Experts of a small language model.
Experts: 2 picks a token, a softmax router.
Training: a variant of SOAP for the experts, 329M tokens, 5021 steps.
Below are experts of layer 2 (counted from 0) of a mixture-of-experts language model. Rows are named router (the router's row for the expert), gate (a neuron's input weights, with its number), up (a neuron's input weights, with its number) and show model dimensions 0-223. Each number is 200 + 30 x the weight over its row's rms, rounded and kept within 0 to 999.
Before each expert's rows: "mostly gets" lists some tokens that are sent to it at least half of the time; "comes after" lists some tokens at least twice as common just before its tokens as in all text. This comes from a sample of Wikipedia text that the model never trained on. Tokens count by the router's weight.

# expert 6
mostly gets: " Title", " Bon", " Van", " Bu", " Christmas", " most"
comes after: " of", "s", ":", "|", "'", "---|---|---|---|"
router,175,227,164,223,238,235,149,189,209,185,163,226,182,176,156,185,189,227,214,217,150,238,242,195,172,171,190,197,213,173,187,164,205,165,176,145,216,213,189,252,249,247,231,250,259,222,167,192,226,212,217,178,176,170,157,240,166,232,169,169,180,175,167,149,248,240,152,250,230,190,158,230,160,224,155,166,206,158,227,184,172,182,154,224,216,209,223,235,176,215,232,181,179,145,178,180,190,173,215,192,221,196,196,212,171,158,162,174,174,253,158,200,166,169,204,200,229,202,162,238,174,181,238,230,195,213,175,140,186,224,227,223,198,183,233,235,154,158,157,202,224,227,225,186,179,213,186,156,256,172,190,244,182,159,220,176,223,168,200,220,243,230,157,163,161,178,169,240,166,232,238,172,234,217,172,190,204,190,179,188,194,240,171,231,216,162,201,180,220,255,167,211,174,207,187,241,226,231,169,221,178,214,203,229,186,240,168,247,177,237,226,171,230,234,243,171,194,227,155,219,190,174,198,258
gate0,197,162,177,168,179,207,163,212,197,173,237,184,220,212,209,213,218,171,182,204,188,179,196,238,227,211,228,223,188,221,199,236,202,197,199,221,144,207,214,272,229,228,285,181,207,203,202,177,161,200,265,185,209,176,164,128,200,175,199,170,167,165,196,200,178,233,176,233,189,180,207,196,279,205,143,198,179,200,199,171,197,182,184,197,156,148,233,222,209,189,151,205,203,131,209,201,224,195,202,217,231,178,167,162,206,245,198,198,257,210,213,193,171,154,219,204,120,235,265,178,178,167,184,183,200,153,224,218,222,177,195,199,197,185,234,210,155,221,185,168,194,137,196,208,210,185,166,196,201,155,151,200,168,170,173,241,221,211,267,184,205,139,197,188,188,184,220,250,141,204,208,205,144,198,206,214,181,233,197,174,269,253,220,232,230,149,147,170,181,214,195,193,169,160,175,221,224,215,219,141,260,157,196,199,215,223,259,210,227,236,151,165,213,256,200,189,195,166,172,197,168,211,196,193
up0,195,185,197,184,197,229,157,182,211,190,240,200,224,230,202,227,238,146,192,218,216,230,172,169,222,205,191,228,185,219,176,184,216,198,221,239,142,175,231,230,193,272,236,232,175,193,263,220,191,152,229,160,179,196,240,205,202,178,243,191,191,175,204,241,217,241,204,199,173,236,220,218,223,198,194,249,212,172,221,179,232,216,138,178,206,209,191,259,198,225,195,199,210,176,212,236,220,210,260,165,220,220,174,164,150,185,250,229,208,241,254,166,208,201,198,171,148,187,201,184,217,259,105,215,239,165,202,194,202,155,206,225,244,182,217,223,214,192,161,223,220,182,218,165,223,154,149,233,267,210,181,171,186,201,199,209,245,201,232,224,175,215,183,231,210,189,193,214,201,249,225,181,205,248,207,205,226,154,168,197,183,209,254,161,232,161,164,153,142,184,191,199,164,168,207,238,187,183,208,206,225,128,218,198,216,196,247,176,201,229,142,208,157,216,275,196,225,195,234,232,213,177,130,248

# expert 28
mostly gets: " and", " that", " but", " or", " which", " who"
comes after: ",", "s", " However", "),", "\",", " time"
router,182,221,208,257,224,221,188,216,284,205,244,222,234,195,210,196,193,230,250,152,206,213,214,211,181,222,276,217,219,178,223,202,215,189,188,181,165,201,172,252,212,202,207,225,212,197,165,219,229,211,211,200,181,149,188,203,170,211,194,205,192,147,130,178,145,189,177,181,233,265,134,221,202,218,185,189,241,200,227,193,154,191,187,217,223,146,181,242,226,208,201,216,133,174,261,139,217,152,244,158,249,194,208,236,180,200,184,196,203,214,200,135,192,211,187,181,206,213,172,211,267,216,209,201,215,207,209,179,153,219,244,204,139,187,197,197,195,199,183,217,145,175,233,123,165,139,198,164,203,191,216,232,235,187,225,166,211,138,225,187,221,231,175,181,151,185,175,206,190,234,230,201,214,206,193,238,256,153,196,196,131,200,163,230,206,226,188,216,211,214,170,267,184,233,178,205,224,191,228,226,136,209,189,204,220,219,195,182,240,231,182,168,211,223,235,151,197,196,181,217,137,178,186,195
gate1,172,228,172,238,179,270,208,164,223,216,193,187,178,212,199,172,183,206,253,241,216,191,190,226,208,165,200,214,262,243,203,220,195,215,157,191,214,127,177,174,190,201,194,161,203,188,209,207,193,214,203,203,174,204,204,208,142,227,201,224,233,130,196,180,148,213,203,213,203,182,217,255,231,269,171,243,237,203,222,243,247,202,254,224,208,157,162,182,230,269,228,214,215,164,225,212,150,198,246,186,198,164,240,221,209,180,102,184,207,175,209,257,202,240,212,177,210,171,226,194,175,237,197,166,221,250,203,174,184,195,164,174,208,212,273,227,211,211,235,219,238,230,205,166,210,242,223,218,187,139,141,218,222,272,248,174,195,235,218,177,185,181,190,210,162,145,193,182,224,188,239,246,221,195,191,192,184,192,168,182,183,176,197,172,201,214,230,232,163,255,217,192,155,169,191,220,233,181,188,143,178,238,170,181,226,210,191,174,150,199,155,179,206,164,194,215,206,208,181,214,173,169,174,142
up1,206,241,195,192,220,166,181,217,180,182,203,151,234,201,135,183,164,178,204,174,222,211,147,192,134,171,178,157,235,189,227,181,204,200,195,228,199,228,185,166,190,154,207,182,212,164,216,227,190,182,225,211,195,183,209,190,211,210,206,206,211,175,247,147,219,183,186,200,196,186,212,242,204,202,254,243,269,193,177,180,279,258,236,180,196,227,149,158,213,252,256,234,176,159,221,138,215,193,215,180,230,209,245,190,164,233,215,259,258,213,181,221,187,228,213,184,209,180,219,187,242,209,168,168,196,250,192,154,184,237,147,205,188,208,230,175,211,213,232,144,230,188,189,227,158,267,215,197,250,166,197,202,184,218,229,203,182,209,250,169,246,181,197,203,262,200,194,152,238,162,218,234,200,246,226,194,205,197,221,230,143,198,237,200,233,216,274,242,244,193,217,226,168,156,167,248,223,262,195,134,189,167,186,205,158,187,167,186,196,213,153,182,229,195,170,194,176,179,201,175,184,196,208,174

# expert 46
mostly gets: " (0)", " Michel", " Standard"
comes after: " /", " of", " between", " Mad", " Hyundai", " Ferr"
router,193,239,156,213,221,205,166,165,219,181,187,238,203,157,163,185,186,245,236,203,147,235,247,207,176,170,196,189,189,159,172,172,185,178,162,170,188,195,194,233,243,247,228,240,228,244,176,199,235,243,226,153,167,170,162,228,164,240,192,165,176,191,168,143,264,245,162,236,225,197,172,224,179,217,187,164,216,159,212,181,165,169,165,229,232,209,239,230,204,226,215,182,206,157,160,165,158,183,224,185,222,187,174,212,167,155,194,187,165,265,149,223,168,171,191,211,223,177,162,234,180,175,217,238,195,214,178,153,183,222,219,235,184,179,230,217,148,155,160,202,196,228,228,190,184,219,176,151,247,162,216,229,184,159,226,157,216,164,204,242,247,230,150,177,155,174,191,235,180,235,243,177,246,211,184,202,189,172,189,177,187,242,165,224,227,170,221,174,234,248,160,211,168,209,174,231,226,242,160,216,191,217,221,236,182,239,195,240,168,204,234,178,245,230,217,162,201,235,173,226,188,179,223,250
gate0,224,260,184,271,225,195,244,168,209,188,212,171,178,206,184,222,159,163,199,213,215,157,276,207,233,205,215,200,212,212,257,196,181,235,195,192,205,211,163,201,190,235,161,258,203,240,204,167,174,197,200,177,231,234,224,273,166,221,171,191,203,206,215,217,188,184,231,203,180,196,180,161,211,226,204,196,180,263,176,215,146,173,199,235,207,247,253,215,183,165,159,234,214,194,196,234,212,219,187,175,214,207,242,197,249,228,178,241,200,202,193,190,243,240,193,191,219,196,222,138,200,173,171,224,189,182,163,195,166,218,187,202,185,143,186,120,170,141,188,177,203,219,175,236,239,247,172,202,171,191,240,214,131,177,195,207,225,254,183,223,193,194,131,175,215,177,158,149,181,203,238,127,229,204,158,281,224,219,202,193,156,179,210,244,215,182,177,205,174,212,204,226,171,188,176,214,248,207,271,192,214,212,223,144,153,209,217,214,199,228,162,223,191,228,197,170,178,243,193,194,252,219,204,242
up0,204,210,211,238,209,179,165,204,210,225,176,170,218,262,175,163,209,184,223,218,210,181,188,176,213,176,166,177,260,238,219,161,224,238,205,192,227,164,190,229,207,288,220,164,188,217,147,188,209,209,239,205,173,180,152,196,189,171,262,191,220,189,144,197,209,233,234,205,208,205,181,198,172,180,156,162,257,210,148,208,230,139,171,163,227,191,236,183,199,203,216,204,226,215,157,189,211,191,198,175,139,175,195,193,152,168,234,225,156,133,241,197,228,203,222,199,217,197,163,220,164,176,222,206,247,248,235,151,226,246,229,176,224,290,163,250,223,188,268,173,222,213,226,213,198,227,251,205,146,210,164,150,179,156,222,165,209,232,177,212,233,175,216,146,198,181,169,215,242,219,180,191,183,193,169,242,211,193,235,230,174,154,218,220,253,170,197,230,187,213,243,190,229,198,197,183,204,222,194,203,199,202,198,193,233,159,217,183,208,168,188,178,162,205,234,172,239,169,164,141,215,256,223,154

# expert 14
mostly gets: "\n", "==", "See", "Studio", "==="
comes after: "\n", ".", " |", "==", " =", ")"
router,255,197,179,208,273,208,276,197,208,193,273,204,180,196,214,203,186,222,224,204,181,221,222,167,204,194,163,170,192,164,253,185,226,170,238,200,157,194,188,189,223,187,211,214,226,199,185,242,206,209,188,215,182,235,188,220,158,210,219,157,145,203,209,215,221,218,216,194,197,191,202,206,211,194,180,191,200,186,237,206,192,173,192,182,240,163,228,196,198,189,194,205,174,200,235,151,190,185,210,221,228,203,200,235,167,207,217,148,207,205,204,151,194,179,93,189,183,234,198,254,154,144,209,206,232,279,215,202,166,209,202,203,208,201,216,325,206,160,199,186,154,194,198,213,188,183,149,160,247,176,199,189,167,172,177,184,214,121,248,219,244,184,196,196,190,183,194,217,183,223,192,183,234,205,233,101,234,147,193,226,136,198,197,262,198,213,238,202,201,226,129,269,211,227,177,246,194,206,158,212,230,211,176,180,166,200,204,233,178,199,162,194,208,217,191,199,207,217,150,231,201,211,227,244
gate1,219,216,219,190,193,180,175,188,200,183,237,219,266,198,181,215,229,160,197,185,264,177,158,185,197,191,197,207,202,126,251,211,189,178,237,211,139,213,217,199,227,181,184,208,210,211,195,211,186,91,184,221,215,149,230,288,184,221,152,211,186,189,167,194,234,223,219,207,180,231,226,150,195,194,147,264,211,237,212,213,217,205,174,199,203,194,247,226,154,200,201,202,240,215,222,149,211,226,179,213,206,189,206,189,168,246,189,217,218,214,188,207,174,221,210,215,178,156,210,241,217,128,222,232,176,237,183,239,208,237,231,208,231,233,218,176,151,170,132,200,220,166,167,183,213,185,154,157,210,239,157,146,208,223,150,186,222,194,202,195,241,239,194,174,164,209,162,240,256,221,210,273,224,248,164,223,165,228,209,183,198,218,195,184,195,216,181,191,231,185,183,185,185,165,244,216,186,212,151,221,202,267,200,207,154,179,204,171,234,260,192,216,227,242,148,177,211,160,178,165,192,213,194,236
up1,226,235,228,153,204,180,200,195,186,211,189,193,273,186,221,218,230,201,195,173,200,198,152,243,176,187,131,173,229,180,221,228,218,148,164,260,176,217,216,160,227,193,134,199,149,229,207,183,192,208,180,226,215,198,264,198,214,235,233,190,187,180,192,252,220,214,186,185,202,219,249,203,229,217,204,254,183,176,204,185,148,208,206,195,190,197,263,195,122,280,169,180,208,222,171,202,170,215,235,246,237,242,193,199,227,189,201,227,158,173,126,156,154,194,223,196,243,173,229,191,160,211,219,194,182,160,211,220,182,204,243,201,214,184,218,191,151,223,173,226,246,222,245,234,197,127,209,118,212,226,194,252,207,199,169,240,181,210,214,192,167,246,232,203,181,188,160,201,208,214,250,225,212,195,263,217,230,198,208,193,206,225,212,183,170,222,227,180,178,265,206,208,229,184,165,235,198,268,184,168,217,212,198,168,226,252,194,168,197,162,210,205,252,162,172,215,155,232,179,210,172,177,205,215